Weights of a small mixture-of-experts language model, trained from scratch on English Wikipedia.
Size: width 256, 63.6M parameters.
Experts: 80 experts in each of 11 layers, 64 SwiGLU neurons an expert.
Below are experts of layer 3 (counted from 0) of a mixture-of-experts language model. Rows are named router (the router's row for the expert), gate (a neuron's input weights, with its number), up (a neuron's input weights, with its number) and show model dimensions 0-255. Each number is 128 + 24 x the weight over its row's rms, rounded and kept within 0 to 255. Numbers have three digits each.
After each expert's rows: "gets" lists some tokens that make up at least twice as much of what it gets as of all text. This comes from a sample of Wikipedia text that the model never trained on. Tokens count by the router's weight.

# expert 38
router:149141107153153137152164129126128117108076139148134128176132131137155130131132099111126099140115102135147100084136080116087131132123140168144163130112113107114134099084105112152159071115111098134148116125147092146104174157165166104129168112118131127117105176100138097090119154152126129147088121114089147144161121140133167143135158156113119104138123095163124161104113140143198113083109108129156131124136111110121123117116134116105102126142111108113129120098136164153158144145167123115159108151132173129139127153091121151090135131150151143115163088130154113106164111169116114103137154107138120156126117156103123129122121153128101129136165165117102135158115140090141126120106067160152138142110167113132092205144115137141143140110127132191128123126180151160107123168152080
gate0:128145116142150110126109129140167160099146135089137120108174138084103138146177098118103075094105154118094145137101094128146083134137152093160104106188134069096116132099137102106143188144081123141158147148133133120091095087154133110106140115113111133133164136143164140107123112129121171099130110135125129140124139098170071087160097135119067154131121138156130142165130152135132094133125117121128119125112084140172152145136137136151160134141143074123112140082089097124083095146119161114091125092114144137113132146126160138137148098146086110110098121121152141119100084111146120146133155148114157108134141129141136115124083137133148150153131115133127137130144147156103109121140090166127122145167135100082102105118145134111144145135152172129154182143113102111156153121109144
up0:150164153143126135099086100135169144146131088105133125140086138087121154120193112120144096134130119118148145137110127107110160155151136085093108116146129119123123101107124134149104159138149190124138114141133090102078107154128146119127121122111091139135121095163155161145118111155118118144122086122121080090140136185092099128134111139090123151171124121146119114149164107140137122122128149108127131110151109142176163135129111099179168152138136113108115151122172148109115100217164130120147169127138149124103163129127166154117123107162136150138152128117099125145172121127154170119143131095148125108154110131100153164119166111147076135144162137111127134181067162141101139143120115153119121150106122157084152142144147129143131124125169170119137175133112128152099110126133117
gets: " a", "s", "i", " A", "S", " D"

# expert 71
router:158147115140171115096131130129131160115127146132152110097098157144123145151117107082124140154112121150105130113132117080111139126163093120094091111136119149128149166129081136153147121125121124186132174128150140091081162169104082129110106088119106090179146114127086144114126136130140135071138141117125140089141124153122111119093165145142132110098117125113134120136139132117088137128134108122113070094134122121099096102157152120118151165129146136137118129121120127092134122098155159111087131108163147120110138117131151191142111128117189081136172114147126117158118126101099143095092111135128164143086124117126177143112119130118099146139101112119145149137138132153120126127170132107149124139125100138111108150099120098122161118144129129144114109114160201206090101163072095
gate0:111122147163140131094060088124106173113148119153134168113115133145107070105108145106127164061133100164087139110134100097144134105112162100130106114100148125127159098144139132178137171143108111158144083138120096137162145128131110140151131136133132123119136119164127079126140120118093134150148087127119103079132060126133136128104108140168152113123099124110148133146068139124075150106124115087173144100141127120099138166140134113162155155130146160117126101113103107093136177116104105132098120146114137118115141135128130120128139119141152073134131094150128111096124157134154176134126120123146108118110140150183134108133115126115103104179107127135129102108123102102137156126105086095076155148121125124100088135093132142128144103120150154143152156092102130154167143122149160
up0:129118115103106104085125163096146102116127152126152117141142117126135143091107133146141093161156158104123092122105117086145113118143113126131174156128151141124119138086112140122156148118128149144129165147124131158116146144129117110116133102118129127148145105106122098126124103123113115099115147125103119118144095164128123106161132128088134140131148127169159184109118116084143108146138186158146106181120135125078117084162126123142123123097197131137124119116133155087115144120143129084164112126124112105106149144172126136096089106078103124111124155130153115134126160178098074186118149115158107151079087183114152116139109103118153129113133105139155140182140118159175174130144117149072141142104115126114140110169139120186137151126155112103163139108113148106081149159117119
gets: " was", " is", " by", " that", "\"", "=="

# expert 48
router:182116138110125081150112144111147143124101139117150136099153118112165126111133112127171148150124171154121082125122119125155124101105062141094124127135114112124179149156127095129160072106109126160160131154136110112080156148124134130124141142137117056143145105136096129111098111102151115083132138090095110126123138113158186109101162161134118133121115135127116127090153115120089112154158133148155151119152121123118117123109163134134149121156111115150102087139114137129144159122130151120184125123165151161119125127144118149152079134128176145118155090148128151165140087152141162091120106155116107133123129111121163134114117137120099159122140079095172122163123160124123132114153153122158100187104130121112136168119122121100151135142124128153108127136152202138087078143101095
gate0:153127143134074163132094134131117112112111078143099103122125105137131151167163129150181181112137124128142131100130107150159158147132164136104120122133083093111108070110117113110113151119142116107093124109096100152126118134082113174122152101117128182124144085100106106146169119110130158122156101140142125163102116146116104085142114153156151124134177110097168135139117131086128109112133146148144147103128108133146103151158167104110117130154127122109164108164124147136185118175093126158088122138116149123145107132141140147115056103122165132123134126085128124136122145116140149153104165126116080141151128143133090112127115085112123129147104124137119071158106136142132128119133121145141116091126151187126057125110112109107143129143164120174100094104156128112120101110109098
up0:092113149092137105130084124144136098125136145089121100110160122124145098140122110124161118131132119153091178150166175079117147113108108114126110165137078115116103142119077152105140128088127139108143139155143149126120126109129140119105111177170110130147136086108144143128098142137165086152103152116186161171084108127100120114159108088123097117114130134155135111156110131122169118159053132132110127125079140131093151108139089120127156093158123134139111156165097110154129092137159128136114117124089105091156139151147103110145137117144108088140113139089100148134156144136092152136157136127131158114090132137150124122123182097140126114106136147149201165156161138172130112141091100166108138138133114120143132111182141145142111148141125149119123128122137115118127092163094161
gets: " in", " a", " was", " is", " at", " as"

# expert 21
router:135134122173130142152122149082112100134169113093129144120090123149135148156108134105127085158173137156141138116131089123151129121119153087131139091103174100154130117182182111103106160112115125099119116122128106105137111162119164162082140112148089151160133127118161132139183105173102131186139124164123096119151109142159140139140109123110101119160133100104129148154134133100149153102117175111132143123140116156153141137119089156105167146116091132086168143153126095136154120172106107126163108104132169122104129143091137122127134134145090124102131164141110105099129106097156152120137150138157104135110115138158135118078088116165111110135115107146110106166136106111180151117156135119131138140117103136164166127153191167123084077110097150104145136126124110129100116143129145
gate0:141104118097140153125115147155114113097124114105093172119156189097114121128143130142097137183124098132169102113150166095103168130157097133128120152103121123127171122120140103127125125131105158137128174115110131092121136162107111158112124104131156112156114145113129148185131131139130101130114148144114109124145162118105156110145118114151166184072106083124081091116114090142127156105105085114127097133122126130114146161171119178113167114100137103115104131145147145089100120159148127164100147096130112146100109107131153139148096127142150154094083096145112131146105098117114109147177107110127164100127131150086110130145105144083143159130139118145127087134114114149180126137157118111163108173119154120124126074083110089114107116130120122125124156177139154159140166127151103
up0:122111130119117124156137130113131147131091136111111111196109118187122084153126143160100143161153117103135138128133166138137153153143160118126101141131101124110150138111116137159115082140103059124184128115100124087108150131146117099076126109142147109160115139138115146131081079134117157168121091116079115173122149064144124152110122117169168146121118118144047135145143134132140126128136093133141126102160118122106095148118144121112111130121153134160138118156127104113154119153075137133123130134146115148138130148145114136153127117139141095123140113153117128124102111128097142133109122071090172161100081152143122132153099115095147161186144118110120099169126118157166124131119088104148169141145095080108165099104111135140108169120114148151148129144105135091151154105144137
gets: " 1", " 0", " 2", " 3", " 4", "1"

# expert 0
router:062185090098125103155115124110113139115151131138114128119127101097141122200109133113126144142108151128129122138142084118129130171095150125161127148176136137101118118110143112143164151139129195115132124131119109160106104137103151150112179106123146117145126148136121141133143121118137109162103117099169113153160155112144162142148153130152145158137111142096142153142110127135123108072153146180135083095146179105115111109147094181109159150104113122133115144120124121107148078146167130158124131100125147124143095134162151151120131099113174120078144112093142131132149117111104154165136086137108166112122139098118143124152141119142117125094163151120163129079177132121118150120139107091060093090160126097121141118092137146152086150088151116154151137119104118110109141141124109
gate0:123109115118158142127115111158124129134119127156137103127149138137129065163114145163131117140139120102093137146131124169145142139131091137155146157103118138141132110176097122147121100127150102125122113110132152103130149160146136130116117103102101136079106112115112079090176112119111137177119100139174153140120145104125085126110075145123145116090151140164113169130097161113196117088127151106152079117142112136145133118137140108167087167118164129108128113151159107156133151108109123126075153144086124151150183121115150087139174168111136112168115128181131113117131117148138146139123147124148122149095165131132154137130141113101140135103136158105131135099175129092093170092161142111107159137163080101146127114111150086137120114090139173170119150125112121148154094090110135
up0:164123117121085149112169095118159083153127099131151163147109121129111156083108132114128126179125179100112151126144139117139103129119149088118097098099130106102094107115115133125188133091132125106145116147093137102133114149137168141155157098141125092139139115124098118095116141142121122132162148161115115147134118120122151140095096117088134126138127130113139131118156126125090135133163115153093168089122154138143137152111158097107126106158147145101129084127154181095108132114143138116136093147112172120126098126143086150104087156152091111120142137125103138142108128069149107142165158145148139158111081080126172162096141157126151128167145116127152121113109094144116118156129150119148116140090117148134069163146118130148106104168094164060142120131117125105071136167153122
gets: " (", "ing", " had", " It", "ed", " have"

# expert 31
router:135129123110124143112144118094148079108126155149112134066090123115132123085134130150140129175154164157123132170172105118117121137149096118124125101119125173141074143112127157103124133132185127146154083141124133139188170113117097127129090145164134114107156086109126134134107141064158111121127091122133112146110145133145095179128122138129119126147089133131134122119136102153121126132136133119118107155082098095148131141108101129140131119128124150117109129109116150117136152150126114135106147110151107111104141115155137111119094114149124126111120136104164173135136146094143149178094132143155101164161083102111115146132159104111165101168092132110105115106087136142072111086189135130107136120135140199155116151108143120119148162153150138094106130104088043139148123135133134
gate0:132111117084143117075107126086063116153141131134116095106165100137128087135094128145150140070123137106099145121156140091155127138174125127137124110137129063088125098135146137130198164113099126148153117126103133131121121102140122147099182122154164130138155120135105069140144146154136124134156138121091116127118118124119131152099098130129143134130131091150141137120127147108096114119093066153122135093119081152145129124165131104118139101110122131121152128126104135117182122104109127144150102145154099134107112094070134073141111166109129109183132148151136150128094116141136117128111144159115139106152152121147138081115133096119087129155131120089129113115169084138161100126122148158135113068164095138124088127108134106152093143154120129104135138177125159119162134092130101
up0:105078130097169103106122136111095142145164130141130122148130139121112097137127139088170119082108115140103126120172172078139154118121135120092086125158113101095132113163132134145145139125108097142147143117146144119117115106114155126122133104134160116152184128148101088110115136129147121139169128148092145115148099122100164133099143158124140134093141117104120093146106112156088143122112099134142154089141099151145160141115132135148164133154076113150121164165130136126136161094072085138133130100133080117138082088088123094147143119098154136153158133172165103106115138126150129098137111134095171089117157127105137108164133126152110128177156090098118098126181065105137100093108134142152112082143098121103114093088124147121120111119104146108125153123136146138108163099141117
gets: ".", ":", ")", "\"", " -", "/"

# expert 29
router:155122134136094092165114146117122175127159121089132133117124152122139113118135087164107097125158114157118108132100122149095103139117159126131132131121127099138183129132135099118099143118158140112140121151099153111149122174104118154119175102088106166164174080140108156150155152170135149161157122176142158079162117134160176128126109142101106132117122097145146120144144159129098127114099164130170148132130083165148098156098131145061159161148147091145147129086111132124155140171107103138125162128095161108126142126103160172122131160099122097161144144119146158114143143139144168136143085134128148105091100137150146140096118115148131183133144130139131113141127127085094079086115142130106097162130109132145106112167142117100118122118079134152127124146148124134149122147116172
gate0:094130163077145148106127112130137092148079098119117190100127078145130149152101133144117116123125125113154107140141098110057121117148131140142123127132114111085127104109131099132140146127140159101094121087138122208122130083151077134110113142109171126145133143125118151138127135109119141111093109105149179078134115096113134132134133150094144145125119184137134082123118127139144125132115133108108096134109126163138129121146150064188119114091140128114067126034137135152133114128106123124130152120097109146156128110125131169144154140131112102142104136077140147139132124127115103157127101121115120147147102134120130082125121130115114124116151114097109125147149138158159142081125070100159103093166123142108120099151163132132113112162121079143132151154130115120110106093131125
up0:109110146081157149120141126138140131165090140111152193103134150149119118167084150119112147073107107118126125114140117157082121118092137128103099143094141132125126083135120128138131169149121121101106111107093126159107129067135110179133156135130144105110154145146062111115151139109157129129122112081137153112094097120105134140148151124125114144137128165070130110122119147167173098129097132111088144118103155122126132127155156114147139120098109080151079111102148082101161168100130098141115102116134124097118092085157109141144100110120110162150065120125155130121114131118123090151164146131145119119113112121160129120160126153123120114110156152115072113130132103178143128150115105096125144091133104166157116127133128138115156144109127053124112141130083124086140125117111136
gets: " 1", " 2", " 3", "1", " 4", "2"

# expert 27
router:167152114169165075121141130143131116125127112104114123142110151079122106136137113107103107112126161119142102126167104116120102158070121126096137128108112128133084130113118137156156145095111135181169160139161153169097113107144190142138185140162132099151124126120148169151126144122144123122171124103094140117127134121168138156129121112107151147155092132156146095156117148102091131112133172156125135103130118104069172134111126165080110116122115127138128105119149142121117096146120127126089124124148123111139095162148165140104133158092153073138144091115120125125148086104075151162113121145132168110191123111098121131130154139142126157131102123103131179152101150143146150128119106147138088114127175129133128115168108176104135167114130113092146125132163165151139156109101138
gate0:140114148125104086100120162125095106139130143096123113126092103105194130140137122144116136156129113115116123148118133139141119137096136087150123178095113119143129092132104153166133167165138138160130114152137150138128138115088146113106181138167149129125097102119125148129107115172156154130134149118133132121110113115162125125121102114166116116144127182065105105120134119173176084140078128112191078135147109103108140133125121143125136131138161110158115136123172088135124108100126104138116166177123092097113131132105107094140151105115135151137096142131118125129147143132150115140156155122172113116111113091154086129183141156142135151193083131108141152104160156147169114134100096091106123145166134133101134087096145110129115105164113102139154144149165120143157112156127184
up0:114153101153115147163118139126141130129101138121105115156138178134111150127110146130092159127118116144119162119129148114127126133153098103136100130130169187131105183145104095091141089106098080105162164117127151158127112167180116123099128138071125141110116121142133102134126112111144150142112148120153134140111132181115129102129132126090153121138155126122145153124152112077085120147154121131122168085096157134142127137076173082134151110131110128116110136136112162139113127111133111157132096136124133155131154169153181129101110122153135129123101120097119142135096116150156095153124090132162115127149143148130144172067091131153094117090119067147140101098110148091081096141104168146138163111099110122109100175151119144118139129109161145088081124099083113146133132131150096
gets: " with", " 0", "s", " In", "ing", "%"